config.toml
num_hidden_layers = 11
moe_layers = [1, 3, 5, 7, 9]
normalize_top_k = true
balance_loss = 0.00124
optimizer = "muon_hyperball"
beta1 = 0.95
train_tokens = 309100000
Below are experts of layer 3 (counted from 0) of a mixture-of-experts language model. Rows are named router (the router's row for the expert), gate (a neuron's input weights, with its number), up (a neuron's input weights, with its number), down (a neuron's output weights, with its number) and show model dimensions 96-191. Each number is 500 + 25 x the weight over its row's rms, rounded and kept within 0 to 999. Numbers have three digits each.
Before each expert's rows: "mostly gets" lists some tokens that are sent to it at least half of the time. This comes from a sample of Wikipedia text that the model never trained on.

# expert 5
mostly gets: ",", "),", " which", " also", " used", "\","
router:508521489501499537497506480488472501519490449470503548509511543513496520460550480528495495495515474495483520478525507502521474519486481496490521538460451475462489481543486494467495473462484516473463483487497511478514491497515514496521551503520487510514497468432509543504485536505545527461
gate0:556472438503546503477495526480491503559540519517514500509486529513507509504471509528470548485468516492517452509533455530570498517464492457487470544517499530502570543497527525545514500448523498504502450477499509498504488477476511440432474481498483481482486535476500533487499487458495515528
up0:516542486476472536520491533503528487502511504506556469482549543515528506526537521518552505493489512502496473510507467505481481541505543543496497482470499482511464476502486467556520479510468519502451487518536501499471485489497524526503493478544547470541529495476528462560521510526517454486
down0:479488470483482518515470521489527449506531526535452486503521537515486471524521508509481509505482471486556476501489517480492514478459512500481475506527511484457460509491446505486515474542498503534533472500508499523527483517511515481501435546497503485551479481536508497484504512509503511499
gate1:518487490511520492494508474508489513437497453458488512462468535469483505481487517515515508512528496481523473506544452531485467535480494467509497500492493460506515492498505465473543488478503525508498521500507517494502532506545493522511492506539477531484521522479532542517431504488495490488
up1:486452483550481518537551515517476494495490502502516493469531469490488511501484489495513436509544525543535509481474536487507497496486531550528459487470552519489468514509477519484497532498497519507534505486494529536496486542510529516525539454482512469522503531576481494472528562546492501522
down1:481511477484522505473488483553505488468460546514526484436519516503521560484503473458489502535537491539502486512488509506491494538476486546495523545489534478461522480518451492510499508511468535510521510501490508444501496485488498514484471518516458506480515523482524484528558534512503484569
gate2:481480477523468480507506488487503491530478502499507499488459515508475481503470488502487530503503497530496498508488509512498522485463538493520508497552508551526450493497478479504462520481531478537479470480504494450526547545486496506478513441490513464501497522533518495522500484564539526459
up2:510551460494472500524484461523533484509489470510470504517486551492492484499522486520505465462518507522505510469521512535505493484457502480519532490525534533515467502472496473500520501479514484553470495501467510478539563528467502494451482487506462466456498532535537504516503524525512548436
down2:532475475470474529479512466527446515525478555495500509487529498459491518507491477481486527485497523488480533525497505442536457495456479480540484468515534525521441463495481495514506491490467493549512512516482541521492522524516430460502509481502520517510529514463519498563505515491519526540
gate3:494493479518497493494479482534518535495516513456509455458497526469498502523571480508502500519497498470523505501506561524504480493491460517471526506492501469495493532516518503489510504546500476495491472489506500478494508458540508513508526518525501446525450497511528512537534483469482445509
up3:503495498509530509532501528515477510519516506467506497487508497499505484523524483500520503532504514481482521495549492494521519515502498508456513484536487464453506522533539490513480489536505517530471481507462548459495524439502505480461534534476525468532492493520502504514526485512482517509
down3:498559515476517490491555499519521482554501501506487493501508441459505485475522537507490499493486499527450526523510475493520544474530493513511519487491546500485536527539484548503512474492510536497543496545481523481519493474476547448494476553500478480536499474514446511498528480482495491471
gate4:503489484520507482460503463479527498484469503481514532447512506508436507466507468532527544527481497470487560493485504530503455486502558475505537507538471508494512480485546499493522508514514532524433487510471509474498503493510480481512509489538479518482511495495497569509511516482502519518
up4:523489513505518525471531490484499482463477440508543462473478455523534437498479537537534506481501476509519514509509511476514492507515466509490475452468500470498554508484478547518496493551498500467473478521430521525477449501505507518503513485503489495506477511476512554525508504468531489501
down4:518494475454504468515512489475443490479490534497527492506469499528529518513484437523465540534500512499473503585466504510486476530461478493479529504506539486557477494485504513553483470475511492491482525558487489505511423548523502463516522518478518511504490536494522540489479514547486509544
gate5:529512484535518530554483485426495530537509496461495481488483509497507519502500530481498522520536498465550494504465497524496505474480516527478507471440485516518485542514484500540495484448475556524496483477508509484492556489505476506510524534505525546532502490493464500493495499524488525481
up5:532523505502536474479494507469503537518497524467485485479526495518469476474522487455510519501501520488528490531497448533515498534474545513473505498491500510497485497488488538452513499472492505503496511500489468496493488469520504511511528454512515504532526539541499513550537483477523499520
down5:512498527478466511508475516522473536483463499465542515504512513495476498516531518510482484515500528526490479526466504492517479526486494501517551527518497518532497494505473465512461465528460479522479500513493531508487507470521566509550495482518514500468521502493525503473516515500546502533
gate6:478546514517538485525539512509477507469544453469529492514486504517536472470532455470491514448524433522484512516539491483506508496470462483501529505471469483536494511496482443475520485531461511471512513485501503473498525526522522475513510506474483491475503531501499504506463487469520480445
up6:440514492511489495528522503493523488465508454492486483497486497499469463524503475482489516478524516489471501501474457443485492461498501516513423510506509537524532512473464500512462497473484476460500530491523518481551529504466515505532502515489489480464484499523459510490493479490480535485
down6:514491469493499492518448484499455503496514544500492480492524524486486544528466509492509522505472511472481481480491520477559533531492497522524530490574507488531483497567509477498474514527473501505522485484479475518474509493505528489484463513507490486547530451476513470521488514501480482486
gate7:525513512517504511497509522527492517498487479478482506507475531488481506474502508559487466521514512468496493488500474472481444516466508473547515466478524474510506506520469477510511495496498476479483461489514489517496497447473500473505532460508526486565510546462493520527451489509480523481
up7:433554489447490551492486472505493515501522552457495483490519510517521492463531503500552493504470498482506494526498530501542537479478527514506489477530484495471537470503452512500485506541501489538515453486529473487501478502546536490505484497515515514438505530504520493486500489495504486512
down7:527471515488508489523522504499452450470548469474550530563522483490484481540511493526572515546456510508458475506469488458471510491498495505498512485508500528496503527487451471487500510504506498461511524448521519552502526556496501502477494490498537519544522477495521524521544513478473519466
gate8:469505471529464525513475465519505481488523470505492538504474512502525506512485453514529522477471499513476508548533508485528517463498494517448487532457522501497475488465469486543481513459469552456516488453499515479529500535488520533515525449466488467520544504472500484468512518476489500498
up8:511537454473488462495541501492523505493489489496524473510541513506506435497487531458513515506496515531500499483514499523492510561478508513543506447513516472483490510503493497460518489486462515551467503540509477519519487489483477506519516514482478511473478532543482509470474471504532474509
down8:517518540505473468531466494538512471500506484550494481542503512479493508508480484470508499499519531498567487514506528531533457482491534462490483509506496494489452455478519494532512520553497476463489488445527494507522490497515551482462503466478522482536510510426518509521496442507551543497
gate9:530504522461490473494506469480520533519518476454493481446472541512513504458473521478490474495560498497512528531478545511529484505511449527458509502475530492518452483507472524462504489461452474497503467522484494541495496493450520506504571488498535486566514479500502502526522496530468498494
up9:459489510515468499489546506520503503518516504499493520483509459501505501538504475511502534486501487537459496501486515511510484497503501437483525509477487492470476504487493487513510466504521464484497453505503488521483501518487494496500480521438513570503551512517497468502499478463533546502
down9:479462498453475494544525496497479493506475506490471509511546521478491541494518494479496521479487510494494507516529557506491485482489471530479493457514459504493489523502483525536533504515543487521519496510458529499463450464464523477485501500488531446499455447492520447494499512551451531500
gate10:512467486487506524492469527528517498486523505489480496524508494482513526557520484495494485569541506489486513524552530508494495510498531563481492532523488538492465551440457517544499528467510488509500512503501519492508492498525446487471465547502519477440545412509536527488485486502478505517
up10:479470486483461518461509519534480496483474469544514540521467510464500493497480497420522484524505521490457461480501464512524500489502480535505507547512500491513512456486525515466482463503538509505462502504514444532484504467459508522486499451443514517484537485488513507534471515566535502525
down10:519538510499501512485465473493501520467482497500498509525506506523501482467531464464493497505510519499432509514463525501549476498514501476503524530485491501503464511478540513491510523483473473494490534511474486486494538509501487503520463510488510519478472484472511541460424542491487544465
gate11:519469482484504487487521493488502536532525500478526497517524482495481501497465534488479530486465490538489491496538474462511496485503454518514509478509456507538532491533470541485503518484483505507462506500492517490510472488516514501520532471492496528516502533482495450517536562481504471478
up11:509524511456520496531531491493519484488501498485514454547558516511498470509467472484449503514488497535509490503463476483505476513493464467488501511544536483492508514531488479491494521500486490493505535512492493502491495551502473485484523447446513566477458487526524463500510549497560485486
down11:499494497468514499518471477496513506490452506517497486503475555479514489534508485511502484491530491455499513511476517461493466517448502454485501512548523456463460524516536457459454507511527514530554520501513518510519504516483493483565519436524518495513553465474514461522508486496441506542
gate12:551486512495470512528506519521517521475532517543501484515525483511506498482498490476564498548530451478520457499505522496498472518491493507506540484490510542480526547501498489537509473505544515482493461494502506523511474486500520498531533493484499530489514496467554476481496496527528495495
up12:514515518491486538506503464512525522522494445498502512467498496508473490493472508485512520524549507490496477515505494498494474501497491493550522507525504495522474513506499468503540512515507519487489498498509529466486494475521492526485502450543532473488482478494487496467493495506555481483
down12:510494511508526531491455470490470492501475531473542493505492500511509482523504464507540475510540510526400535476541553469508483493478510509503521512501499521561524479491487505497498500479495476489475481530488474485503501538497508480496495532484476558537529508470487539541500507501507518505
gate13:526511542501508488539559502531512488477532469502495514478452499532526544447566546471526533508486501509490529455505477468486509472520467494477484527519468469495499499482478508488478492470486508495482545485494513516480500502497519525511509473489510484530533529469515519483496578477490445510
up13:512439485518497484458507489462506537515513491454487504536507478521474484499490501483464489523532506505505478483486533533500522505522533494556482464502473486456488507470468471487522549497468478499460499497537503487459513500501479511471512504511504500498456458487444448537507483529532526464
down13:477470500517505498525525484499514479483508493527518506501507507526449542454503470532521518494513478508527533505496499538540472509517498487482524520478471487534512534485534506512491536517496468482508510518463537517529479492518500528491539505535490482521496489529501514497502502471460491487
gate14:532498487481509495489486550540506485498516491445504493474478520506489531491529487497532517491491462508530502501517491509541487507504499537548494529494527526477491470491555507484518484502506494484475529497529475456471491486462511495541534504501502526465462535469475503540523478465528475518
up14:518475478469472529525521505504526501503482496472477483472497488509516520516560484535487486569536493529524478490491521495496482529435495539497498498482489494543488474510451530503481479490487511469498484491529485531493504516511532483499523560494518505452516525501507514494527487505497500470
down14:466537542525483530477491483506430515499495457519491514530450525475482538538462481510469500516489509484468543505524528518504495473479478495507470500469499518488535491555490483479493493485510543497519497528481459570498423475523477478483507492468538517503504479514453506515463487513430503454

# expert 6
mostly gets: " |", " and", " or", "-", " &", " of"
router:437498536477532493515538467464525461501509432476524550489502520511496497462518509551452521461492506508472474473479517541551500505479472499514477532460495547488481477535495522451512461505500492497507492511488551499507474508455465499464501505460538496524508486455516532514451513489533495457
gate0:497498515524478536501520493481533489535485526494505481480522504545506463525481513513503453480517493512529502492514513493552507468512500472453505550496458514478515479542517511492486533507439487501544491492489505517462500481498528483499516485505520484481445507517458483504490468497490460501
up0:490484491442500492469524507485476537495459486472529499480513487526521535499548506511496551478479460535508540502497497501483537514472522482540513513523505518504489509489507503489495501493518463457508506503488496500552492499516462487491515510476522483498530473522485468451508529493494517517
down0:490508520478492459488497541546494525534498510497472511492483525485499502535419462486534520481488470502525510532504469517505477485550538465492489492546473463552498477512479503521493493517500533499469487519524498468467538493537505510545492528516508483507472509511516497475482516522501496528
gate1:520474504479501502503496531488524486523509514480491517510480528469533545490528526527476512478475542479514531471530507461483527515484508486511575482456506511517515472504514494527492495491547488473458461497487485479478489506536487480503504465527478497503504483500499530494519466486544507478
up1:483473485508501545514519499478476466509490439471484497505479515480544445496525527454479505555503501503523446468487536502514496507469516538508494560491513504500480516467518526502475469524545495519483491500531498512524506473489518513482469514509500521494500474485514492511487535555512502503
down1:495491480462475506499497498504466531530458509476545447501492459518499488488512520480497512540479479481518479456484451477498526536495555477499482512499500484527530509461515532488475536533511484541499480516504489495510471470497492516510505497521517536459524494454464482485501471514473509510
gate2:478513515550522494528427473473458542543490512483486517480489452510485536503502519521491507485533487484494463492512507544514512500534527512510496534491470513522444478510518497519471509513512496507502528489490510514484499517516447522505506544473505497470474470507493486529508484498531496472
up2:512493514533547452467506479513501551518463472471496516519514481553513487520490500512489516487528484489520487452513509515516478469528478487524480499506477466539499494540481485490528480539512497497501519474505465483527487472519462501520469510544544461485446510506520521518504484497505495498
down2:500525513506475529501529557514521513493518492501476519477526495456485502484479466502534470494477498519525520571513492497528513467532512502518505509487497466511508493466526504450494483504448467499463500497468510517527486516503485497511529531501485524502490495464519496477494492505457489536
gate3:524471485510429447518483514512513544471517449493466507424476527497505480503494504463462512485484478520454502499556480480460485437494482506471520503497470503499482507464535495517511485504508504486500481486563516535509508514503482528495455523540507496509493513483515514498492469515485541482
up3:503512509505478526497520477513516492478571492479532509482457499510509518490446544549498576499482487532523494492471548462513498496521560500452509498477502553525540456491461528470476519508505527451463497473498547459481457469537480496498517486445468442522495480524479503525547516470507499498
down3:534522506513512548523526460491492486504519514506500505491515518507554517483533495517458453506481499547515513524502541514503475498502509486498505524499479494503436502476502535468470495496498507513541471521504515470467514499460523512527436534480536487477507448457530495496497523539526451502
gate4:473525473479525497510479457465495482481565531504509498526483499466522501482516486517480547482494491504505500546525487529520480517486518511491528467482469492502523482535540477498499499487503515481470462478501485504476526475488531508486504452463450501510511509497506479502521506522503508487
up4:512472489508491510522531481484525486533490525517479494454494539507455521500510462533506509516516503494516488460480508482542506509501524458538511531492528522469476499483486512478514491497529503512517510482484488493479499492498478506493489476497507499499480518505458508556548458484495475478
down4:524500504523525496501493491523534445491460520524515569496537533487499504496504515484522489488498480516549462497530479479498465508489495503530508493548523507504460496502450485483488467467500499475524539525525547516492480487515515491544481478502488581496480471500477522554513499498497470522
gate5:476452531505505526499525522491514441479529541538506462525452493515496514513524506518527513485488514504472506531507485464552502516514511500519541469519532538535473511521476490433468496516486466521538483500528483500482523492515463452503494565484547513459475490536474513523502481542497509483
up5:511502491515499529498478487498513483454522510489498477527476559508505529502492512519486509500543545485528522493479462489473492479506475519501505518505535502493518451517490492437509491482491479475482457517485521463493505460488531545514518535510501476493474512483483493494513446499448479532
down5:548505524516500486503500499545517475476498544482516497500456479502451494461519507507501471481486498511480494516510509515533484547502486547473495497450522452514468464543488490478457490503475475511515492490431440530513542517494518459517468537472444522516519497504494445518483529512525491556
gate6:527472501530514529554494503468510507529495482528498511510506515533451499494471499501458502486519529487501524477494478492554506542496468524488518491511507496521476509505504481512483521462475442466509504511521466522517511486487542500476526494466512479521552447550494503502469500486468479525
up6:514496523463508509501511500503501543475457494517515462514497488486511499506480492498489447506488525493487528503492481496525504474513493460509494508493456539497487460480529498510529511425459441496511491505518524493445524512493503494510532480463473526484519456510479506468518521504475429517
down6:471520511488513472505529516520511518512487500496546507496533489505476529518473492501519526457496480497545496495503523495519511510496530480494525484466505509470513502453475500518510484496498472505479485504481493523500476516511481521491523500476466519475523505486525454507499502532486496525
gate7:528491552517519527513491480464470544473477470486458532546454534478517452547525489485489494540477491461475519497491521492514504498460515498473530536531489500483485535492505479493530460507492479505508522540520517504536512521534502515483485459489469480478498458519506489523480495478497483508
up7:525496510484603538485490503520488415517500503493503496512471538484520526518517517491471439493509469478496466464490555513483490507488504512539482490490519511524469466510466520484527496498489521471493475472502513507458506504514513501520547494494521504455493482504478509511508472464485483476
down7:470451499520488535481517492492516475526483509506484508484510500471474488462474448477502497537523470491506474485536475487456535524500501516493519510510532493502508524454521467467504464545522549508521484529545522514460485471461477524495508437496472462492488528518471498510460483522473476492
gate8:460483498517525502475500476517509489503498477543514481500480530490503469508480502478503514469518498520475502459488509466546521475464515472461527501487502532493461514480460524513494485523497465502484461472557472483524501489532494493538499537497467528483481480475436528561500486485452552486
up8:491523491500485505482469503498504497486504530535512481520516533497493490409522473470503517468515518520451503503518519528473483506484464501505503545471501482454531545503493569511493499485494483484521491486531463544472534508527466497484494529552468511479534526525478471567497467512513505466
down8:507498499499532489484510536486491506477505481479470510454500481541512458525450493497520525501491505471482457540466487539480521521489486504489500506483465456478529481505538475447496518497530519517507502560460477528583467494486497491498534460508525483520532518511462530507486516494501522518
gate9:482512521525495471526485510481501505472509511503516501537508544450494514501522463474488491509467509500489490508515485475524534521525469469521501525541477504535499501493446528501501507475487488519523534504492450478495512504501476517520517521501470516486508517512516480504510469505490508442
up9:466482470514523508521493519486553502470496524468464472502519516514502510470539435510525509509481480475496531510486496519466517501515518460518493540497469493517531523524489479533519534487515521498531460493508498481468517504525440508523489505469535546507522499547538492501493504496526514470
down9:485485518511441492514482480515479510482487484544443540496479510506518473461525475516486524460506532551469512449466491461472543492526487502518522479526491517495548482538493471511526530534508512543498561517516482506496469483482494466502486503493509505478454522516525484509515488446473571455
gate10:539517500466545484485528551511488485505506467482494464482473467526471478534509454463496493519507463539518492526453494552473519538506523480501511516538490475501507484475503533491522498482526460486524489468487523530455482482548470554515495476500515480481507517506466483507527517495515509538
up10:496511513510519495480514475532503527444494421511513487494478492503465518517510487549471488503462477504481482532494510547500502533501548515496470526478506491510519473500510548523486486488551472508520504499520522521451471508510475503472521496486501530506522539494485488497539488530548534517
down10:486555493510471522456519499460517510480491495512493495499479459481548487504470477467485515469554540542512533507503477543497479504473471504529499502514501462503541514465507481548554488485509498497541519480527543505476482504512517514465494469503499508468484470499505511497513471482466503467
gate11:504504500460490550490502477515477538504571484489484503540531475531510543521479554492500483483553557458485475502499496520509498519502461485502506533496483501528475511547521499500520483507519483508487503549470529477536520530498500553463503527534554503539537518472502520489474521475493467517
up11:518520511479448506484492528516524520467497486521519488459514530491556512491486536520514454526522487520528540521517496512550547471491457532496481480489486434470521508535489441524516496489499533463477508564532504494468500507516530469512494493527489511508475499478503464559494479506533543488
down11:508491533576569492497479543526505507466503495466520482480516507475457508507500481516457529512460441495527523501462480524533464505462472526523519492480501447494530500478522498519499475445486509530526537508518517506511503504498512477527503487544499491505512512447505508554498493548512481462
gate12:475506482471532500489544474487470493523512504477503516471538558508480469495524471466489550495495524482492512535515538512474491516484522450492563509535480464488461515496512522519473491559524487535485525505508462500467497494504497538473533514521536513490484435465495519485495539501501509497
up12:481503503483496463490474467482515517479519537515538523518504488504504486492505499480523515474464509493486521496511489435543525498485485483505508459540503559492516537487480490528512494529492501533495522501497509483463476494477505504485524481467470534530507469463544511467538509517517452484
down12:449499478530489503445451456503490551471530482490505553506533495527478544511500513520484514496499461509515512489527519531545496484541573523496539477527466509468525525504504498518501482498511497503473495549504503468478469541509512503486517471517487558492534521520489520455519432542538476465
gate13:491504549470537507511477479504483458498507522520466522514500511552482517507464487467530528488480524495511460507520495464472532468527481496515517471498495495443487484507490485471524483518514526506497503509476530551484468477491485519478467548487496515532528538434490486506508542475478483485
up13:496487488473518498501503457479483482508483523449451492503480498518465531509469509480504540472471524498491488486499464497464498508516479461447512522498475518501511464531494478471524477512482494551482527520485490571515483464512506549483502509495510514504551498525491490481479509489483515560
down13:489525497522524517491473540492537450475534480494516523476503508473452488474498523547516509568495500483506534516479532507494500521519502529535489468515536514521537482475517537476510526521488524510472475492504520469499530514477479456490528474517492494524498529467495459498489527501483455518
gate14:474500491507501503485549517495468519500463540508522487468532545493506527505528462517464492504521536553498464541509487515514471504511511473529533513490549491448562525540511534493448516524461513494505493483531446488483479523497523461482501534487486504522525499516506463516486525479485471466
up14:464539493508529497515470507469488472476467514493507534495520506483499515544525482525542461519504433494524496462483528497463498471497562532519463515474506523469516466424542511450486543462498473522507489545500471487511512450534493511516482522514488484498490517500514490508510479519508494497
down14:515509493564469518543472475484489457468493500520500529510474520530448514433475447505506516503517509506505495528517494475508480499456480461520504503486507526520496496466458510493529504527472493510505499504499461516498512535479469480482506527468463519479499507486506477508494464446488503509

# expert 9
mostly gets: "|", " on", " from", " into", " between", " after"
router:489485515474491473482572477531506515542485487499541527477474514496530495498528465533460526531504500518510550489508510493520498505491501485479479538510466522490451458532470486471504470474494491457450450491532487502515462499491490475453511475534521474479473458490516508467518499480589504480
gate0:500501489484555512493510483494503487515454484498433534514493515524475479529494528508464471502526511489538528488480532505514574482467507502475481525474505499524474500562512483514516525500458522514486477483514504502532533539552518539518470480491514513490481536488472483472515492473478513500
up0:517512495488481499503520473490475508531483492504500470510525575460475481461450533507498490499517539512512494471484511488563510521582476500453490482507515516529509475494472515493510491481509466503492496498515492511518538508520491519450517496490503524513526492495485476486518542520500469474
down0:477509506465522490500517507506514482495489523478452493482496485520470501499542449558517520509468519509524515511553473470495505515486530475480521478525501484471442511459508527497513488525489512435532502510541532492448447495536504512532489504501494472547506530481490493511488496511518454519
gate1:475536460505533460501538551535521520550472525513507502459502527504480492527508495595503531504509534490487515461530461505484490533510513555522554497512523508496475478508535546467480534433464525529516531481552525469511494516484509498526499476496492526458467514490470474511470493517499504517
up1:494483490482470525505486476480537480515480511444500512481517486518520535438501498498492539499495483481439490537463503537493475466554514485460506491423521550501498526470459519502471496515482475493491478482486515493467443451515530446501476467482509473513463486482476510502522466482492491538
down1:496548536512509476561506474502519516491473508541449498532566489484493447498520510480493441519523500477500518567528479515529513523502507519504463488475515498519461517534477485513492504507504529509500528565499513522511530521480486466508519491499528502527505536489496517517515514523487470484
gate2:480529512470516491517494507462485480462521512463500454445489528502469488488483507497493506516485539492496515534481535467514501477495457530453491500484494471497476462488469498502499512493468512438468530486538491487525470472498499545513480453490530495507492535454509523480540507516551491491
up2:481514511509471570465473463492497519510513509536513458467480495500488493492496517520451486523488500503516537485454522522516511487503549531539497483489486548502489467509459519530491509462479438502483505468536510533521479499546462486502512482450488505503487506488527543507508499505474450478
down2:503562498506532498486458508517499470535495510508454515493492502513521567526448492500472502500461544482490475533481490488514545553477524508462517511533461506509436487513482515457546496527493505468488496504512515518467517525506522518493503523515481456517544542490497518482489525519532492501
gate3:466470471485530457491499478472458454441542495509483539541470531494515489487523555455522455453477502508526503497489492510511497533498512482479496499534490468511487509435515516511506512452498490499460482472551511479489467490523505468480488468524498472547478526494529461476486503476526477492
up3:463496505475546496488514514438505498486481476462480443497492521471522480527504527501474454513530465473463524513475520546507488493498527485470525496497462488488506505540479482505546489493475509510494532487518500496510502492481538503541502527512497503474499481480495474506453508495503463524
down3:499516475489505491507489528491518514508530488549479473461482467459499502498455489534513500503472495523484503471530535541485557486483482491496496476500509502530469520506496504470481527505475506472534488514511506504522473492521489513467525511520497509510527549498474502493533493493482514459
gate4:520498478465537470491536509496532533510451526445490495547476514540455500546525470476475463458506532501522528464495514460507475515479475497511483505481467536460490531526481548500552509537496502490516532506496468492524511525451521475522471474508538503482484509472490497456485463504537529486
up4:556500478489495457529522516538516485477498501508517517528487469519468493525496448470500472465472539550509525446518539518476501472478503531500489534464485491492513501497510508525475508505491456497504507508505534490503522437501487526491499463498507503479480451473484503487486502505485534501
down4:522521534501509515467499533500493498504493495492471497507519526456507508458516462495471523456520475544550524524508525531567484517456486534463514500500531509486513514518462499502491528518497484516475478517515521503498491524489513445503515532529513478489495480482466465535454448492511522524
gate5:484472503490506472538514497499515506467510486545493513485495506435522519485515472491524464527524475531484551472492513504526470470462544497518534510499490508464503519535459502497483497477478493509527472515469510499500533547498530463467525549537497484512541506448533499532491503510464483479
up5:504563510487516457512494516500511527495464481523528503521488493556543481478511484456459477494468483511493524490516464494489483472493508454503535499510498459550531509495523479529488459486494523487532452492476476531496474467479504434497545539473465444475518489541512495482455476508520484499
down5:521447504519512471501472510517522520542522506500474462508518495489569473484513451484521486454529514485492429505533515493507515503562504481492540514485545498473474541502503476539522491488487527503568484504471523509505505480509524487461450447553467546472462469503527499503480501487488484480
gate6:536542492491481509459526468506500457505532526460482532490499552477547588479462527508443506545510506524502538507488527526496447509488517533527448524534514515500439461534524522524510523495500523504494508467466486501480465509499483519502458508521526513498494496477489507490513504507486475473
up6:498539474555501491500517532483500427498436523488500532546494449489491515526486475523500485496469471488494504490542496504500493512519520510516447535486487491488480467516524503543544513517480494554460537522481519511486496514466526490447497481530466493515507468495468441515532493488500493502
down6:503536484529465525520510506512526512484448506493495519492518531495486475491501567538487498491486473526497491480488570504514529494486478501440483523518481484523512459501505476502522531480513518499464525481475542481524508504471491477515490478493512495479519530471528499462502489506491455543
gate7:497515429510468497502504492446522473514532511487491527520523525529512469482502472474528537483456461477526473489506497522532473476506479538489492501536505486490507537507486466532504521517508530489527509521496533491516478476507469493521451504470489475473541453535532526514475515465502485519
up7:513494432487533546486494483534463467538511533545481506532493477531497469495496465488510512525500485509493482532513502552535499488505511510485493526513493538474533541506450504475460528507549492471485459494522468490518499480543499473464487533511521480523478493520519500513501540485534491544
down7:509505495473447522499469467515551482530511530506512472498509497523465469480480471481499499499549483498529490441482497489505504504498516535493473481514515488524498482522515521497512481510496472517519496505477503504530427490493480514488468491477544514523520495474478523485515490484547493478
gate8:527485502522495561503477478531509483510520478536466481520529528455461479504546468501508503448511481522508502469480540476470463480500477484507526496515509540484500490513558496450490503530504488457438458500503479466476532492494481512549482514520487474457527506506493516494493503516474492458
up8:509510511496484518517467478486432514503515497495530469478495497539470460482471500515460483493514484500469514508468451520544513523470492448514477538477478496470490508481499540462581460528516517578483482560512519429492533494525452515484506450513520504479494503510492533503485553488481537468
down8:518498498475521483494502513470492494490509507463510496500533505495481533499502491475489479579523493478477484523471461490486509486518522498542492524474513536435480512460526502482490563546454491461508522515515499554511524495491427494484501505524547503532522553457472516466480482501481511501
gate9:501488508474475524494525545516450494522491447516482513468507469487484487495494485525501491563504490458582490469520526492501534514499500492520502524542517452491528505508520496506513507463522488460484494501525531518544476500456496496463531507545492482521514482471469483530517479508523499520
up9:517480480472509495485501507548499454488491526480486499475531474549510474532499518557534510485477462479498462528478480519524507481494450477504495493488499501527475490472492495438497507523483441515497462469535513532485505527499514513506500498502510544528478511515500529489512519487537476505
down9:461503533455499517538444511537467501474489496548474513531468468510522495497501522502449520523513514470472492497503455538498494501508515455507522465480486494501522497485512491496493524499523470482483504453495513522480489489562475517471501462503532478463488497490474560511460481510474519525
gate10:513485503515496511526463516487557528527508536529497480506441493532522508499477526528532535518455536463505488488477530550519476479471514518452552491501499475537485479535498510507532459463523466509510440457545504483556460492551549474525504510525476500481510542497539505457491510513494535501
up10:510468477495475494532517529509461501516465534522506484470520470479520494485513530514568490522492524459489493485497505522556488538492536494479504531487477503511509550509476512510532479506485481487543495522540459495502457494489528492490461475461480523496500524516531499448560517523503529524
down10:474513465472516517543476530536488466492477507518474473452487521534461522449524504476526479520535495505526515506508498492558483469489497512566514479467509493524530470492467510505472482495522508522508513471465479499491482496475451505505489462540526484551509495496476466508453494495463511464
gate11:445510428487480552496544480472524497480522483474507465487506522493511436500491464517532469493513510522488452532484507495528500480532508476483439530497475479507524545526517494508487525503544495484472488527513454512442485518559510475496500510465514479528514529490498512492499505488522547521
up11:487493475554461524470491485542499494492505488487511475507501540459438483474459477485531511508491546517517486512533510516532499495536453480517496449473501516476491526498477473516549496525495511509464474521521484492488499531515482529480456500484495457510466501507492454494495499497498480520
down11:500492499517459544492470513490512474483513530513514487539510477470467444498479475474490511482496509486551477456498535497499510493544489564507505498492482528458464530499502467475496512504508544496512466482482520507443500468494482507520499525466542502450472450449503486524512460491490474492
gate12:503477475499533484451507474523508564499501551487497547506509508468501491465521479516460516534513501476502524464471496477537492522499475552451493480501526524475501484511511470515515473523504504495476471486457500515511538488477594510538470501504503514547527468465424495509504479518503505478
up12:506480506477506469515491493498510498520459482517473497507481469487514484498496518454507491450490513520515467484503487526490487461483498432523492517503473490559509470445473531510461528509504515531561525513487491523520513478500473474494490571499482486492498542507500512511486485505487480459
down12:504497495523540527479491510510487508484483487454502480504486518485550515487504520478479482498521514500493479509520476485488480501505513497511506542558480464511528509519501471458527474550485528530503510473458495504520507540479526514515490496489515492476523480501540523489519543481517519485
gate13:527468502487527487447490481479531517488548498504542531492478469462532514528494529515437459514499515520529511506514470468521536487515500471504471532502531481525490443479517469502464473501509516459508506536572455499472479497539516480494521496511469483483533487453503462547508523526527530468
up13:464515496539548478496486483500506530491451537466423488498483536505518476511535520455455522518513507483460481499490531508441504503488480469515503461503471508452502523503476519501495500529504464497540521504490491505482512495476491494478497530536499496461483475523508436517460528514523515507
down13:512516495523503519517485474493489458529515498460475492519451490512518433552495509479499485508480469511530475508480494533472524507535494442512516457503468523501466507457509504475519478514483510522475504528489520495488545485500515492485527490506440475521476502450515519475447490487504482530
gate14:522487493492496473490495502485476472445483513477493506440484554551488519429487515503484535494487468552478492469514501507501525486483515504531508538436504490479487537500502496550503458493588546490522471490501503560511517521511475508482505482516506527481525496516522510502541488515509474515
up14:469494510490514515499475517452494472480514502472526515463467483559496540464491485498474560491517483523521498501509512523512532470500490507533499504512518500498514516490496514500543459515535498498509517477545471552512502536520504511445459496518503503522497516496514486486486497527510479496
down14:524525532544472491481493506529459458484504541543514465427452507482496503522497511538516500475477519487466503484490532498528503490509468445515486496520496443486506500497503515505498518530488496479482469489497507506483489497470518510531542513504468503510474495505489520491494505460491505505